From a checkpoint of a small mixture-of-experts model trained on Wikipedia.
Size: width 224, vocabulary 14523.
Experts: 112 SwiGLU neurons an expert, 2 picks a token.
Training: a variant of Muon for the experts, 284M tokens, 4339 steps.
Below are experts of layer 12 (counted from 0) of a mixture-of-experts language model. Rows are named router (the router's row for the expert), gate (a neuron's input weights, with its number), up (a neuron's input weights, with its number) and show model dimensions 0-223. Each number is 128 + 32 x the weight over its row's rms, rounded and kept within 0 to 255.
Before each expert's rows: "mostly gets" lists some tokens that are sent to it at least half of the time; "comes after" lists some tokens at least twice as common just before its tokens as in all text. This comes from a sample of Wikipedia text that the model never trained on. Tokens count by the router's weight.

# expert 7
mostly gets: " 2", " 0", " 1", " 5", " 3", " 18"
comes after: " |", "|", "–", " (", " ", ":"
router [134 133 105 141 156 128 162 113  70 115 116 119 149 118 130 148 135 133  91 144  98 107 163 157 151 162 135 136 121  97 101 105 123 134 150 128 139 149  88 108 140 223  61 115 125 106  85 123 149 106 125 152  97 106 167 116  68  92 130 116 155 123 171 204 105  98  77  96 146 145 140 142 140 141  91 154  62 148  78  95 136  73 115 132 141 136 152 135 103 154 131 159  51 146 134  83 153 112 179  99 128 171 190 183 178  75 133 148 119 133  97 122 154 139 176 158 111  90  77 114 180  99 149 130 173 165 129  80  86 173 139 186  85 161 154 127 141 145  79 124 129  76  96  78  96 105 105 160  89  83 134 196 142  69  91  67 161 167 163 152 111 139  83 152 166  96 114  84 128  95 171 151 116  55 128 122 151  87  91 139 137 110 119 140 117 158 173 179  98 158 120 163 176 103 178 114 115 134 117 124  82 114 114 159 155 173 158 124 127  87 226 102  96 136 162 117 156  93 121 104 124 150 101 132]
gate26 [131 131 170 159 161  97 115 172 174 100  76 115 111 115 108 116 111 131 125 102 136 179 160 113 123  97 127 126 104 125 127 137 154 149 123 111 122 154 131  85 137 125 130 125 163 157 181 199 104  65 213  81 170 144 105 107 142 105 157 127 118  99 136 135 172 148 181 130 171 107  92 109  40 107 132 177 120 166 111 126 153 129  98 178 121 130 114 102 158 129  68 159 103  99 104  85 181 109 166 179  94 107 168 171 133 132 144 152 159 102  77 132 109 195 136  91 162  70 129  60 123 116 109 105 119 145 127 154 103 136 216 134 116  96 118 122 129 120 117  90 115 147 182 144 159 121 145 143 112 110  96 123 179 107  66  66  90 145 131 153 148 156  91 195 143  73 210 134 156  65 111 136 115 101 168 107 125 140 117 154 124 123  65 132  91 144  96 163 137 169 255 117 158 142  93  97 139 125  89 142  97 144  92 105 116 160  97  97 163 106 153 116 132  82 128 115  87 110 132 101 113 119  92 163]
up26 [115  95 111 152 108 128 168 127 126 155 107 127 128 141 136 100 142 100 164  93  45 121 118  96 108 119  82 151 114 129 174  73 133 138 137 142 140 124 131  95 114  95 156 123 139  91  63  56 145 115 153  80 138  54 126  86 124 129  89  99 135 171 146 124 162 119 101  87 142 119  72  79 115 127 173 117  96 182 118  83 151 132 128 149 151  90  94  71  71 144  74 179 100 126 136 118 139 143 125 175  90  67 217 176 110 163 166 130 180 103  79 114 134 150  78 102 156 191 133 106  94 144 153 172  81 175  93 113 153 127 113 123 152  75  97 125 113  94  84 160 165 149 100 220  90 111 115 141 126 149  89 156 129 101 187 148 157  72  84 118 135 127 107 130 163 174 100 127 173 176 152 143 160 148 127  69 159  96 174 113 146 152 161  83 161 139 153 180 182 116 116 136 129 134 154 143 164 146 116 118 153 125  64 170  73 159  92 142 116 107 119 151 158 203 141 144 133 145 122 134 123  89 139 156]
gate27 [138 153 132 133 104  94 106 165 162  89 137 164 152  99  79 171 171 119 170 117 162 132 123 153 132 175  97 106 136  76 150 144 100 113 102 166 179  55 131 137 106 110 175  56 172 186  81  82 128 112  85 147 128 131 172 113 115  88 200 122 129 150 135 172  83 143 125 104 151  90 177 171  93 127 110 102 129  87 137  89  93 147 154 168 118 136 143 170 122 123  86 121 141 120 173 105 158 126 140 124 165 134 104 118 179 145 132 170 128 119 109 140 117 143 164 151 156  53 105 135 110  78  84 137 105  86  94 200 151 138  73 163 147 159 130  87 144 167 166 146 192 130 110 110  91  96 161 135 128 154  94 136 105 127  92 128 151 119 109  87 105 151 112 130 178 105 143  89 107 148 114 115  51  72  94 161 161 122 161 175 156 120 144 123 109 133 151 116 115 115 100 158 177 130 118 116 159  77 146 174  20 119 185 165 101 115 151 129  93  92 130 112  55 129 175 170 107  86 127 149  68 119  60 153]
up27 [125 165 120 184  86 184 201 115 127 134 149 160 162 108 160 158 125  71 131 149 123 115 169 145 102  97 103 170 113  86 105 173 153 157 148 101 131 118 149 111 178 140  81 118 133  79 119 108  57  92 125 180 163 137 127  49  88  98 121 118 187 167 118 168 104  94 106 122 134 112 129 155 125 105 122 103  58 186 144 125 126 105 100  85 119 115 128 163 130 183 143 215 108  81  97 110 112 182 150 164 154 100 143 130 137  93 149 202  88  60 103 133 118 101 133 160  92 132  83 107 128 149 150 133 144 153 134 151  85 183 152 151 175 178 125 162 166 151 139 114 120 131 153 124 115 125 142 188 106  66 157 130 147  89 126 160 210  71 114 108 185 157 116 142 161 144 153 105 106 117 133 155  52 160 114 120  76 159  72 127 131 129 110 125 137 158 137 132 163 133  95 118 143 155 117 175 158 104 125 141  71 121 148 135  83  82 108  90 165 129 135 145  67 104 121 110 139 121  34 113 122 177 109 120]

# expert 6
mostly gets: "\n", "==", "===", " ==", " ===", "===="
comes after: "\n", ")", "==", " =", " ==", "==="
router [125 124 129 113  74  50 154 151 134 109 138  91 123  81 160  61 162 156  78 189 112 133 132 132  98 116 158 113 194  90 122 110  98 151 128 199 150  87 126 179  64 115 130 141 147 163 105 137 151  99  99 106 157 138 137 168 113  67  59  91 101 189 130 118 104 107 139 144 123 141 155 129 159 152 138 120 112 145  96 165  87 107 117 158 152 135 147 132 160 128 147 104 148  89 167 132 147 130 191  95  70 130 150 162 107  86 171 154 130 150 131  83 127 100 180 143 112 128 113 167 150  74 165 181 127  89  79 173  74 161 177  99 111  94  96 174 189 127  68 147 159 182  96  95 176 116 141 149  87 138 170 178 138 113  86  94 103 105 169 104 146  78 104 119 107  89  74 140 116 102 166 135  73 121 152  48 101 125 149 102 131 118 149  87 115 114 123 100 111 147 180 173 103 137 127 118 123 136 197 105  98 146 163 138 126 149 174 134  73  99 176 114  45 116 137 133 124 159 111 102 111 122 108 161]
gate26 [106 167 127 138  83 164 213 141 100 173 130 114 136 113 172 135 114 167 135 132 119 110 146 123  85 104 209 131  89 166 131 157 137  95  93 154 103 170 152 176 114 124  80 170 141 104  99 136 153 101 163  70 196 105 141 181 129 177 128 143  78 144  92 114 164 105 117 144 154 142 126 179 160 130 116 125 101 167  85 133 169 132 157 110  53 141  86 138 120 138 138 128  47 157 113 135 116 158 114 100  90 108 143 137 217 103 137 190 133 118  51 114  82 114 149 135 124 112  81 145 119 110 118 125 165 120 114  62 182 128 125 119 121  67 118 182 104 155 144  82 181 109  89 118 148 115 107 105 102 112 153 127 149 118  82  73 138 127 135  99 150 152 141 120 115 107 102  87 123  88  95 149 127 111  98  54 174  83 173 102 151 136 197 192  98 159 120 149 107 145 147 128 143 138 114  88 127 168 103 166 129 127 153  50 109 121 127 139 141 125 150 113 107 129 144 134 209 126 182  51 170 114 174 137]
up26 [113 133 214 155 111 232 141 126  98  73 152 103 167 136 117 142 133 116  94 185 132 114  69 149 134  37 140 148 142 230 132 117 125  71 120 104 185 145 151 117 112 117  76 146 106 133 171 125  85 138 135 127 179  62 103 131 121 106 100 114 136 133 181 142 143 188  84  98 143 162 138  92 149 160 105  95 130 177 126 101 120 103 107  84 110 181  87 180  95 130 165  97 112 116 156 113  53 131 122 156 160  86 184 154 100 153 123 155 126 132 132 145  74  82 160 180 161 117 130 148 140  70 134 127 137  95 136  71 174 167 103 146 156 175 109 133 129  84  76 103 108  91 113 137 129 113 186 126 170 104 134  95 132  80 154 119  89 159  84 156 100 155 167 186 110 181 142  94 110 170 137 140 120  90 116 150 147  96 141 145 118 114 131 151 131 166 161 123  90 143 155 152 115 108 124 155 137 160 153 113 140 133 117  97 129 128 127 104 136 157 101 138 166 100  99  72  56 142 206  95 117 156 138 137]
gate27 [ 43  63 114 121  92 144 191 126 158  99 158 154  90 118 103 160 121 150 150 143  74 181 129  96 163 154  72 137 149 144 101 131 112 183 173 152 146 174  85 151 142 155 115 171 131 152 178  87 117 108 109 112 164  74 128 155  96 132  82 147 134  93 112 110 172  93 151 155 103  92  82 163 144 147 101 116 178 131  77 119 115 106 129 120 116 155 157 118 162 131 158 169 155 186 165 100 138  60 133 121 136 144 135 110 135 100 180 167 180 117 124  90 137 128 151 159 112  82 145 132 132 158 154 182  75  83  56 109  92 140 117 152 133  96 121 134 135  88 123 216 120  98 125 128 126 143 126  70  92 104 155 155 149  91 137 155 139 145 154 142 130  70  91 134 127  49 154 183 111  41 135 125 172 148 125 128 109 114 106 116  83  93 150 103 136 123 122 111 102 144  65  92  82 162 169 143 135 160 141  98 159 123 115  93 164 136 109 205 134  74 114 167  98  58  96 142 149 184 170 105  99 136 101 117]
up27 [147 138 143  78 153 108 126 104 108 150 173 140 183 164 186  71 125 129 101 134  55 109 114 133 103 155  75  75 107 100 154  68 145  93 124  73 124 179 126  75 120 114 120 167 161  96 130 183 127 200  73 132 145 177  80 143  58 139 144 105  63 107  87 164 117 137 156 119 119 150 150 170 138 114 127  81 124 143 113 137 156 165  82 131 131 154 201 108 131 120 152 110 124  86 145  87 125  80 168 162 159  88 148 120 114 151 144  69 133 132 129 160  94 111  90  66 149 129 146 111 152 117 107 172 103 193 149 127 144 174 132  96 153 112  96  84 123  83 168  61 118 117 137 109 182  88 171 124 166 167 155 142 105 131 154 112 156 155 103 147 115  50 140 103 108 142  67 147  95 108 179  76  51 152 106 170 115 129 107 119  78  78 119 178 145 130  93 167 126  71 138 158 138 109 151 143 134 154 146 127 165 149 107  88 175 131  95 162  77 116 154 157 116 164 154 141 135 140 161 145 146 149 183 122]

# expert 4
mostly gets: "%", " 0", "′", " $", "_{", " km"
comes after: " |", " 1", " 0", " 2", " 3", "|"
router [126 128 132 163 127 116 194 109  97  94  82 165 148 132 166  57 176 112 116 153 122 109 171 141 178 156 152  82 146 134 138  92 125 150 128 156  80 137 118 109 111 124 117 114  86 101 154 158 173 140 164  91 108 146 157 145  82  72  99  96 170 115 105 122  79 118  71 161 110 153 120 106  78 156 124 154  75 153 117 165 168  73 102 162 112 109 183 109 127 136  93 100 121 121 130 149 145  54 176 141 142 148 188 136 132 101 139  37  97 151  46  77 157 144 156 171 117  84 115  88 116 113  93 127 157 149 100 124  90 152 143 147 108 138 147 142 126 142 117 132 167  83 159 130 137 116 150 117  87 107 137 205 113 124 123  69 144 128 160 135 100 108  96 201 131 111 132 123 148 106 147 105  99 112  54 135 142  63 169 156 171  83 195 122  79 156 149 134  98 180 147 181 177 142 123 183 104 143 108  78  76  84  94  85 187 189 104 126 143 115 178 115 113 131 171 126 162 100 113 127 134 122  91 137]
gate26 [123 144  78 108 125 116 139 198 126 149 130 100  66 151 160  95 174 101 145 147 136 169 136  95 114 149 150 152 129 108 130 158 122 101 133  89 172 162  97  71  71  44  76 108 121 150 127 155 115 127 166 139 136 101 165 104 151  82 133 128 143 144 163 194 104 120  74 161 145 142 143 158 129 123 101 148 100  88 164 142 151  75 134 137 137 118 109 105 180 129 148 118  81 208 134 205 209 129 168  79 149 154 116 133 145  77 121  97  51  63 145 192  96 106 138 167  94 155  99 130 112 153 175 101 109 132 126 153  89  77 191 125 148 135 113 152 108 124 145 119 137 105 144 160 141 139 117 193 150  90 145 100 111 108 132 162 115  96  85 168 134 142 111 181 158 102 168 130 162 109 127  91 122  75 136  95  74  87 158 138 114 131 135 126 126 162 131 188 208 127  94 162 119 176 159 108 113 123 118 134 105  90  97  88  77 128 111  79 174 117 105 124  49 125  98  96 118 137 128 111 169 104 196 101]
up26 [200 127 173 149 130 146 134 217 108 175 122 131 130 195 177 164 168 130  84 120 137 108 132 121 124 120 133 101 120 154 221  56 136 156 121 114  98 117 106  88 114 153 174 120  87  80 126 149 176 132 116  97 144 106 110 152 100 119 132 109 149 114 165 132 157 111 116  87 161 203  97 166  85 166 144 209 171 130 124 117 125 131  62 185 121 102 134  82 142  71 186 102 120 148  87 103 130 147 116 156 129 140 185 148  95 138 145 153  84  63 161 126 132 101 171 135 144  84 139 145 142 154  93  94 144  87  78  72 119 180 131 135 126 155 120 136 123 104  97 169  94 159 114  75 145 149  77  86  59 135 104 124 148 135 200 122 130 105 187  89 125 164  95 109 122 141 125 120 136 152  94 160 169 150  90 149 126  64  88 120 128 166 122 167  74 103 109 108 117 118 106 136 100 117 180 144 128  54 128 124 173 156 116 143 119 112  96 158 101 145  78 104 178 147 173 180 142 147 112 107 130 106 166 143]
gate27 [104 108 151 137 146 128 129  66  91 156 138 144 164 109 134  70  98  71 155 129 130 107 141 112  91 155 146 127 139 143 185 137 108 142 157 151 201 179 134 125 135 147 169  57 145 144 147  47 134 144  82 110 183 149 137 144 143 161 155 149 167 124 149 134  93 198 101 151 166 149 167  84 146 164  92 129 166 141 105 149  63  75 180 126 101  51 151 104  96 116 185 113 146  98  83  95 125 157 126 109 154 106 117  84 161 113 136 120 124  62 123  88 230  97 139 150 125 118 128 204 120 122 155 131 120 165 156  99 138  85 134 169  70 184  85 104 155  77 120  78 165 115  77 102 126 164 103 177  82 138  98 170 135 165  86  97 151 154  97  78 136 118 161 134 161  62 159 148 148 146 132  90  91 107 116 145 133 140  77 135 130 128 128 154 113 142 155 135  88 100 140 122 135 103 137 188  95 126  87  60 103 144 176 174 146 138 171 100 127 126 102 162 103 146  94 151 125 145 104 121 102 136  75 135]
up27 [133  88  96 164 134 121 139  96  83 170 118  72 133 112 216 139 144  95 102 154 124 110 107 134 130 207 144 145 190 116 126 158 128 155 123 166 162 106 156 191 120  92 131  78  68 134  90 135  88 136 143  50 136 187 151 108 132 147 153 123 203 140 144 114 138 146 108 157 130  83 131 118 160  90  75  42  97 116 118  98 137 150 169 150 128 131  67 184 102 146 106 162 153 148  85 110 149 112  96 134 109 151 164 139 160  92 151 122 141  88  94 112 146 148 181  96 147 169  78 117 120 132 149 128 191  92 129 100 140 152 125  93 106 105 194  94  86 160 112 108  89 102 172  92 156  86 143 159 141  97 126 150 130 126 100  98 128 134 109  91  81 163  75 204 184 133 131  97  94 127 137 129  85 188 102 147 135 107 113  91 135 128 128 144 103 102 129 175 122 147  88 101  71 166 132 114 188 138  92 134  80 112 134 144 162 191 109 138 103 155 136 149 195 142 114 119 135 120 203 148 133  52 111 106]